config = dict(
    n_layer=11,
    d_model=160,
    n_experts=256,
    experts_per_token=8,
    d_expert=32,
    d_shared_expert=0,
    activation='swiglu',
    moe_layers=[3, 4, 5, 6, 7, 8, 9, 10],
    router_score='softmax',
    normalize_top_k=False,
    routed_scale=1.0,
    balance_loss=0.00495,
    balance_bias=False,
    init_std_router=0.0164,
    lr_router=0.000703,
    vocab_size=2048,
    norm='rmsnorm',
    norm_eps=1e-05,
    tie_embeddings=False,
    optimizer='adamw',
    lr=0.00207,
    beta1=0.95,
    beta2=0.95,
    batch_tokens=[32768, 65536],
    seq_len=768,
    train_tokens=288400000,
    steps=6113,
    dataset='wikipedia_en',
)
Below are experts of layer 6 (counted from 0) of a mixture-of-experts language model. Rows are named gate (a neuron's input weights, with its number), up (a neuron's input weights, with its number) and show model dimensions 0-159. Each number is 128 + 32 x the weight over its row's rms, rounded and kept within 0 to 255.
Before each expert's rows: a language model's description of what the expert responds to. This comes from a sample of Wikipedia text that the model never trained on.

# expert 6
It responds to: Middle syllables of foreign surnames in tables and lists, often Slavic, Japanese or Indian, e.g. Jankov-it-s, Kitak-at-a, Dix-it.
gate1 [142 108 121 145 127 119 133 129  80 139 144 117 134 105 121 125 157  67 123 148 141 139 174 127 172  70 182 116 128 138  73 166 184 119 106 111 107  50 143  68 146 163 204 144 146  98 126 131  96  72 132 112 145 212  79  74 154 141 143 162 105 147  68 117 149 125 131 129  95 153 155  67 139 149 148 129  99 159 152 138 144 109 109  57  96 173 144 120 115  94 103 182  81 144 107 148 156 137 147 124 151 138 122 116  96 179 137 152 160 101 119  58 104 130 108 115 167 105 187 209 109 192  90 136 146 116 143 129 183 118 183 140 169 135 150 134 115  78 117 121  97 164 112  97 151 146 141 106 157 164 172 195 139 104 152 137 116 112  69  92]
up1 [113 126 164 139 113  92 150 154  71 133 166 146 153  83 127 132 156  92 183 139  97 159 117 145 108  95 204 111 150 113  88 125 144 116  91 134 109  45 175  92 147 132 169 148 163 112 167 148 133 105 127  89 181 212  95 102 109 118 149 206 153  96 122  72 108 110 113 143 184 124 179  46 101 143 134 104 129 109 109 135 140 114 122  82  91 118 152 147 109 134 122 119  79 102 164 137 113 149 176 147 104 184 122 120  39 183 132 139 161  86 115 118 138 118 174  90 170  92 159 213 125 140 124  82 147  93 135 152 182  88 184 149 144 130 139  81 102 128 120 122 134 146 161 113 141 157 150 123 113 114 154 162 142 160 189 106 155 158 135 124]

# expert 9
It responds to: First piece of a word after a space, quote or bracket, mostly capitals and prefixes: Roman numeral X in XVIII Corps, S-, ex-, dis-, all.
gate2 [144  50  70 118 131 172  99  91 140 162 100  61 130 165 142 114 123 121 153 135 181 169 116  75  92 105  81  83 104 153 126 105 117 115 148 102 132 130 131 110  97 147 120 140 121 188  41 154 116 108  92 169 138 168 155 150  82 135 173 117 173 115 151  79 216  98 103 135 140 146 115 168 124  97 125 137 139 121  93  99 158 138 115 110 124 153 165  94  85  83 114 114 163 136 132 136 118 178  86  91  67 121 111 115 182 137 129 182  98  96 139 115  80 115 134 111 160 167 103 131 150  60 136 130 206 106 136 123 169 132 139 149 188 132  28 130 112 153  96 122 184  96  91 154 118 126  96 131 100 136 128 110 132 136  80  93 109 184 138 139]
up2 [116  71  92 107  87 152 141  76  87 198  76 111 134 155 106 100 115 112 105  97 177 107 105  93 132 138  95 130 104  92 122 138  83 140 114 140  98 119 127  83 102 150 152 164 149 161 119 134 148 125 114 179 138 154 123 123 130 206  86 161 156  97  94 136 227 107 121 146 155 127 121 144 138 118 176 137 105 138  69  82 176 185 134 139 141 183 147  86  49  95 153 124 137  78  94 107 141 170 143 113  34  86 138 119 141 128  96 137 111 124 131 131 104 103 117 173 133 143 161 125 169  77 121 119 153 108 138 129 146 118 152 165 155 115  68 187 127 184  73 168 166  83 110 159 119 156  93 110 101 105  99 130  80  70 108 131  80 152 161 109]

# expert 15
It responds to: Word pieces right after a capital initial letter, such as H-it-ler, We-is, A-it-ken, plus table cell bars in sports rosters.
gate1 [133 146 108 180  79 156 130 119 107 113 115 148 144 106 155  86  85 190 131 131 167 104 124 123 130 138 197 137 138  86  83  97 137 193  56 115 137 109 179  96 132 147 104  82 132 144  69 122 121  82 154  83 165 120 158 120 130 137  57 177 142 153 106 139 126 165 158 172 141 150 126 110 148  31 152 181 168 141 136  72  96 141  72 145 209 140 103 120  72 202 140 122 142 139 126  76 156 154 159 180 136 133 112  85 117 177 132 171 141 127 105 136  80 129 139 110 138 173 131 154 145 127 141 149 118 167 156 116 155 164 141  88 143 179  94  84 159 134 146  79 164  90 138 132 142  88 131 166  89  92 100 155 138  84  97 134 158 101  92 135]
up1 [ 64 111 126  96 176 113 128 104 193 151 113  86  97 153 129 169 139  71 154  95  78 186 103 124 117 116  77  96  82 143 111 164 122  65 170 162 107 109  90 140 100 115 120 125 144  79 165 139 114 191  66 168 122 120 106 142 123 129 171 140 131  94 152 167 115 124  78  92 111  73 120 137 112 180 171  99  44 156 159 148 143 112 137 138 111 134 133 147 172 117 115 152 113 127  51 128 143 125  98 107  99 133 151 150  91 122 164 109 161  90 115 117 187 118  99 146 113  82 168 154 120 131 104  89  97  92 112 178 105  93 157 147 150  82 114 144 114 134 109 168  62 152  66 151  98 166  94  71 188  91  87 107  94 131 122 162 117 166 157 155]

# expert 44
It responds to: First capitalized syllable of proper names, often non-English places or surnames after the or a comma, such as Kazakhstan, Pakistan, Paso, Kokand.
gate1 [172  92 168  77 140  93 115 147  70 142 146 140  91 116 138 172 155 118 163  45 152 147 145 133 130  66 119 111  77  73 127 113  93 133 189 162 125 138 158 122 173 161 131 132 154 143 129 152 106 150 111 165 118 106 115 123 180 160 130 140 122 181 180 103  68 126 136 146 177  73 187 189  95 144 106 141 129 114 151 164 120 121 166 129 117 126 126 114 132 181  90 135 100 125  77 168 146 123 107  82 144 161 115 115 158 114  73 198 117 105 135 147  83 149 141 147 116 111 141 161 134 123 139  65 137 121 184 106 119 155 106 122 168  84  98 160 110 152 103 195 110  96 115  92 123 198 119 121  22 140  84  92 185 169 111 154 149 157 120 118]
up1 [113 144 148 165  85 147 137  91 206 128 181 170 171 119 133 103 127 195 169 132 137 125 120 150  97 101 149 142  95 125 130  77  83 109 130 130 153  34 177 137 140 120 181 109 188 158  98 121 106 141 154  76 147  83 120 133 148 187 114 118 160  95 143 123  75 178 126 135 114 121 163 121  92 144 164 144 134 145 136 124 145 132 114 149 140 105  98 168 117  77 142 144 121 172 104 125 169  97 174 147 166  93 121 116 117 177 167 109 118 128 164 103 102 137 171 158 135 113 168 126 164  93 141 141  56  89  97 180 143 176 125 172 143 196 157  89 121 109 172 213 104 101  90 138  74 103 111 122 120 141  55 140  96 116 162  74  90 151 116 168]

# expert 62
It responds to: Pipes, commas, parentheses and dashes inside sports stat tables and medal lists, plus g of gold medalist and words like goal, assist.
gate1 [114 144  58 149  70 121 116 174 148  99 116 180 132 177 105 154  98 107 147  90 149 104  68 141 133 155  77 132  97 164 129 117 134 127 114 118 139 133 133 154 143 161  48 102 142 135 165 175 131  67  99 181 103 106 138 140 128 133 129 172  77 182 130 145 100 110 102  61 118 112 131 201 161 123  86  93  88 115  57 149 123 106  78 132 130  95 147 133  71  61 168 126 106 114  97  79 107 118 147  96 122 159 169 152 141 158  95 182 140 127 111 132 191  78 202 108 124 124  84 124 180 100 180 143 139  66 134 116 178 127 161 161  99 131 108 130 157 156  88 118 138 117  98 111 170 112 132 157 128 124 121 121  78 173 143  98 151 101  83 170]
up1 [108 112 102 178 125 118 116 129 133  59 127 152 180 181 124  91  78  86 121 106 146 107 103 124 123 132 140 115 149 128 127 179 156 103 158  70 165 170 119 122 104 129 102 149 169  99 165 165  69  97 119 199 111 139 154 147 137 154 104 184  67 205 142 134 117 123 117 119 135 165 152 174 147  88  67 112 186 109 121 161 179 123 133 103 160  93 141 148  66  50 182 142 152 138 141 107 106 125 125 101 120 128 173 170 100 185 112 171 177 172 131 117 173  94 163  80  89 127  73 146 178 154 165 126 128  91 122 139 171 137 134 154  67 138 123 138 155 140  90 129 171 142  59 136 156  79 120 178 118 136 102 138 113 143 114 144 140 105 119 189]

# expert 43
It responds to: Letters and pieces in Muslim, Middle Eastern and Eastern European names, such as the s in Ha-s-ina or Ha-s-an, K in Kutsenko, and Al before hyphens.
gate2 [ 68 159  68 112  66  90 139 189  96 125 150 113 127 149  92 188  76 109 119 123 192 175 134 125 127  92 105  68 100 109 130 102 121 192 140 144 155 162 137 106 155 137 152 103 149 141 152 117 132 164  71 130  94  71 157  77 171 109 127 124 114 120 134  83 127 152 129 134 147 118 170 151 113 103 156  63 142 106 175 163 110  91 124 140 117 119 133 104  86 112 158 141 166 151  94 157 102 137 123 128 155 162  78 119 143 139 145  76 129  90 142 114 135 169  73 109 139 121 114 122  89  86 123 158 103 255 150  71 107 113 169 173  91 140 123 191 173 116 120 196 107 102  80 131 140 111 113 126 108  86 133 138 170 154 137 113 156 118  66 143]
up2 [179 102 138 137 160 186 127  96 155 115 132 133 139 128 137  82 178 135 143 149  92 101  96 130 146 125 168 173 147 121 125 184 158  78  91  67 124  86 130 103  51 127 135 164 113 134 115 113  69 102 156 129 145 189 109 163 149 181 122 109 124 124 109 172 143 124 113 139 101 167 128  45 129 123 134 168  65 163 116  84 172 149 127  31 171 162 138 144 187 144 102 113 126 100 132  89 179 143 123 124  98 126 158 135 110  81  99 142 116 165 144 176 136 110 163 132  90  96 139 140 172 152 127  97 122  31 118 183 160 138 104 108 139 115 103 112  77 153 145  70 141  61 148 177 148 139 131 129 116 161 117 148  72 133 116 144  74 159 164 106]

# expert 27
It responds to: Line breaks, opening parentheses, table bars and heading equals signs, strongest on the closing = of article titles like = Pope Paul I =.
gate1 [137 168 138 136 172 139 160  79 112 152 122 147 160  85 166  74 103 164  61  94 115 138 125  70 121 132  93 194 183 139  94 106 136 102 151 133 103  40 151 128 128 100 121 109 165 114 109 181  86 145 143 141 102 131  98  95 113 102  79 124 161 146  84 204 145 151 167 105 143  98 137 155 144 113  92  85 187 153 154 102 103 148 172 154 146 110 185 143 153 200 100  99 116 132  97 127  94 123  93 183 176  90 121 179 126 155 168 159 130 139  91 122 139 186  91 130 105 173 122 140 140 115 139 107 158 117 143  95 102 134 186 122 157 124 106 153 158 135 165 124 126  81 193 138 104  90 126 189  65 138  94 139 111 185 121  88 113 161 138 174]
up1 [ 81 122  85 127 114 104 148 115 152 105 138 155 106 148  77 159  89 177 128 129 105  72 164 117 114 117 145 121 114 133  78 100 133 109 110 129 141 127 120 132 184  89  96 131 132 136 174  81 113 165 145 147  56 173 123 147 170 154 144 134 103 142 188 133 123 121 121 144 194 135 112 177 152 140 115 132 121 127 104 117 138  61 181  73 168 108  76 109  74 177  66 101 124  38  69 144  82 118 146 128 156 155 156 143  89  93  40 137 173 179 113 109  98  67 142  95 117 135 129 117 109 159 162  90 127 134  72 130 168  93 127 192 120 101 141 146 109 157 124 135 139 149  76  88 117 166 115 122 148 158 206 112 106 141  61 136  97 111 149 124]

# expert 4
It responds to: Single-consonant or short consonant-cluster word pieces inside proper names, especially surnames and place names, such as Tru-mb-ull, Ja-k-son, Brow-n.
gate1 [156 121 146 147 102 181 109 173 138  96 112 126  92 140 100 155  78 103 170 110  99  51  95 108 183 162  89 106 106  98 136  73 134 148 164 139 177 117 169 181 177 135 187 136 145 144  91 156 133  92 150  99 107 103 107 133  92 172 130 176  67 116  83 196 123 116  61 108 185  88 114 131 170 213 108  97  95 127 189 135 140 128 169  91 122 101 102 139 120 113 114 151 160 168 155 129 114 156  80 149 200 131 102 123 114 145 144 124  58 120 109  89 163 179  90 189 138 171 148  85 124 166 107 112 164 161  90  94 131 150 102 123 103  90 125 124 157 130 162  72 138 160 130 164 139  99 104 117 145 139 116 139 128 159 140 148 171 131 172 146]
up1 [161 163 130 142 189 135 142 151 158 128 148  74 103  71 160  84 190  70 155 172  95 160 134 164 120 133 181 151 124 170 131  99 101 102 112 117 123 134  92  96 114  82 127 152 168  97 163 132  83 160 122 189 133 143 110 106 129  62 172 141 162  90 135 102 103 135 139 175 129 115 167 116 116 101 121 127  84 126 114 174 149 123  82 128 146 178 159  65 191 118  90 154  73  94 142 147 122 109 127 146  79 104 157 151 102 141 127 172 140 139 141 132 139 107 166 123 125 154 141 161 132 141 147 112 113  47 147 190  61  81 163 157 160 158 174 129 155  90 100 184 171 147 137  59 158 109 135 148 196 143 132 189 135  84 116 116 104 151  81 158]

# expert 55
It responds to: Prepositions that come after a verb or noun and before a noun phrase, mostly on, of, for, with, from, after, than.
gate1 [ 66 110 124 111 115  58 128 169 122 147 144 191 146 122 103 168 121 106 144 109 125 123  61 190 110 189 146 109 178  82 182 133 115 124 118 104 119 137 138 166 113  89 115 105 154  88 145  80 168  59 148 101 141 123 148  93 140 113 127 130 160  78 155 158 119 117  97  93 106 118 113  57  63 127 169 166 106 127 159 124  55 127 121 180 121 108 140  95 153 172 113 130 169 113 136 103 162 123  97 114 148  97  98  94 120 133 163 122 173 145 159 156 123 117  81 117 133 114 157 129 164  76 136 133  43 157 106 117 158  86 141 153 122 206 165 177 159 128  69 179 140 156 157 130 120  96 118 188 141 105 110 103  99 103 124 114 207 120 131  83]
up1 [222 179 146 149 134 196 108  95 135  93 112  95 126 141 177 111 124 140 135 148 110 113 171  66 152  57 119 172  91 167  79 111 124 145 130 152 147 128 113  86 124 179 113 146 106 176 118 169 102 200 117 146 137 134 101 161 104 148 119 109 105 169 137 114 136 126 137 157 127 143 143 156 183 141 119 117 146 133 121 137 210 178 134  60 138 142  97 173  95 109 150 100  97 134 132 158  92 148 145 132  89 149 151 159 144 135  90 107  73 130 104 113 124 128 161 146 140 139  94 114  82 174 127 125 219 124 150 156 117 173  71 121 127  29 102 111  97 125 153  52  86 108 111 143 127 167 125  54 126 172 132 142 159 154 148 149 104 155 113 161]

# expert 41
It responds to: Pieces in scientific names, chemical formulas and measurements, such as unit m, /, superscripts, Latin endings like Streptomyce-s, Atramentar-ia-e.
gate1 [137 141 117  95 117 155 124 111 161  93 146  96 160  98  81 131  85 153 138 126 130 136 150 141  95 182 105 103 148 106 105 154 111 136  78 119 144  98 142 101 143 128 123  79 162 154 195  93 163 214 163 154 136 134 157 145 199 134  78 163  87  63 141 126  76 177 118 153 101 141  98 137 100  87 154 126 149 157  94 100  88  98  98  83 117 185  74 143 109 121 159 118 118 108 120  49  88 178 156 136 115 151 100 160 123 135 123  43 155 161 100  73 120 154 149 116  68 113 127 169 126 136 114 141 142 149 185 164 130 122  92 137 147 144 162 103 106 157  86  88 135 117 139 178 145 107  96 118 197 127  31 104 157 133  99 156  75 102 124 106]
up1 [130 108  86 127 122 142 141 176  55 156 137 155 107 150 183 118 165  91 109 127 115 154 146 180 163  86 132 155 138 114 115  74 138 117 180  79 115  99 167 156 129 128 166 146 114  66  81 149 147 106  96 156 110 112 125  67 133 117 154 131 218 139 142 146 146 135 101 116 119  86 156  88 173 175  34 114  83  64 141 200 114 149 120 143 110 117 144 157 172 133 104 106 126 144 140 202 162 132  97 143 108 114 126 148 107  74 136 157  71  97 143 197 182  90 142 153 152 127  81  94 132  84 158 126 132 105 140 150  99 131 137 157 122 142  95 122 168 113 221 185 113 134 120  99  79 172 138 144 126 144 166 128 137 136 166 110 167 142 137 102]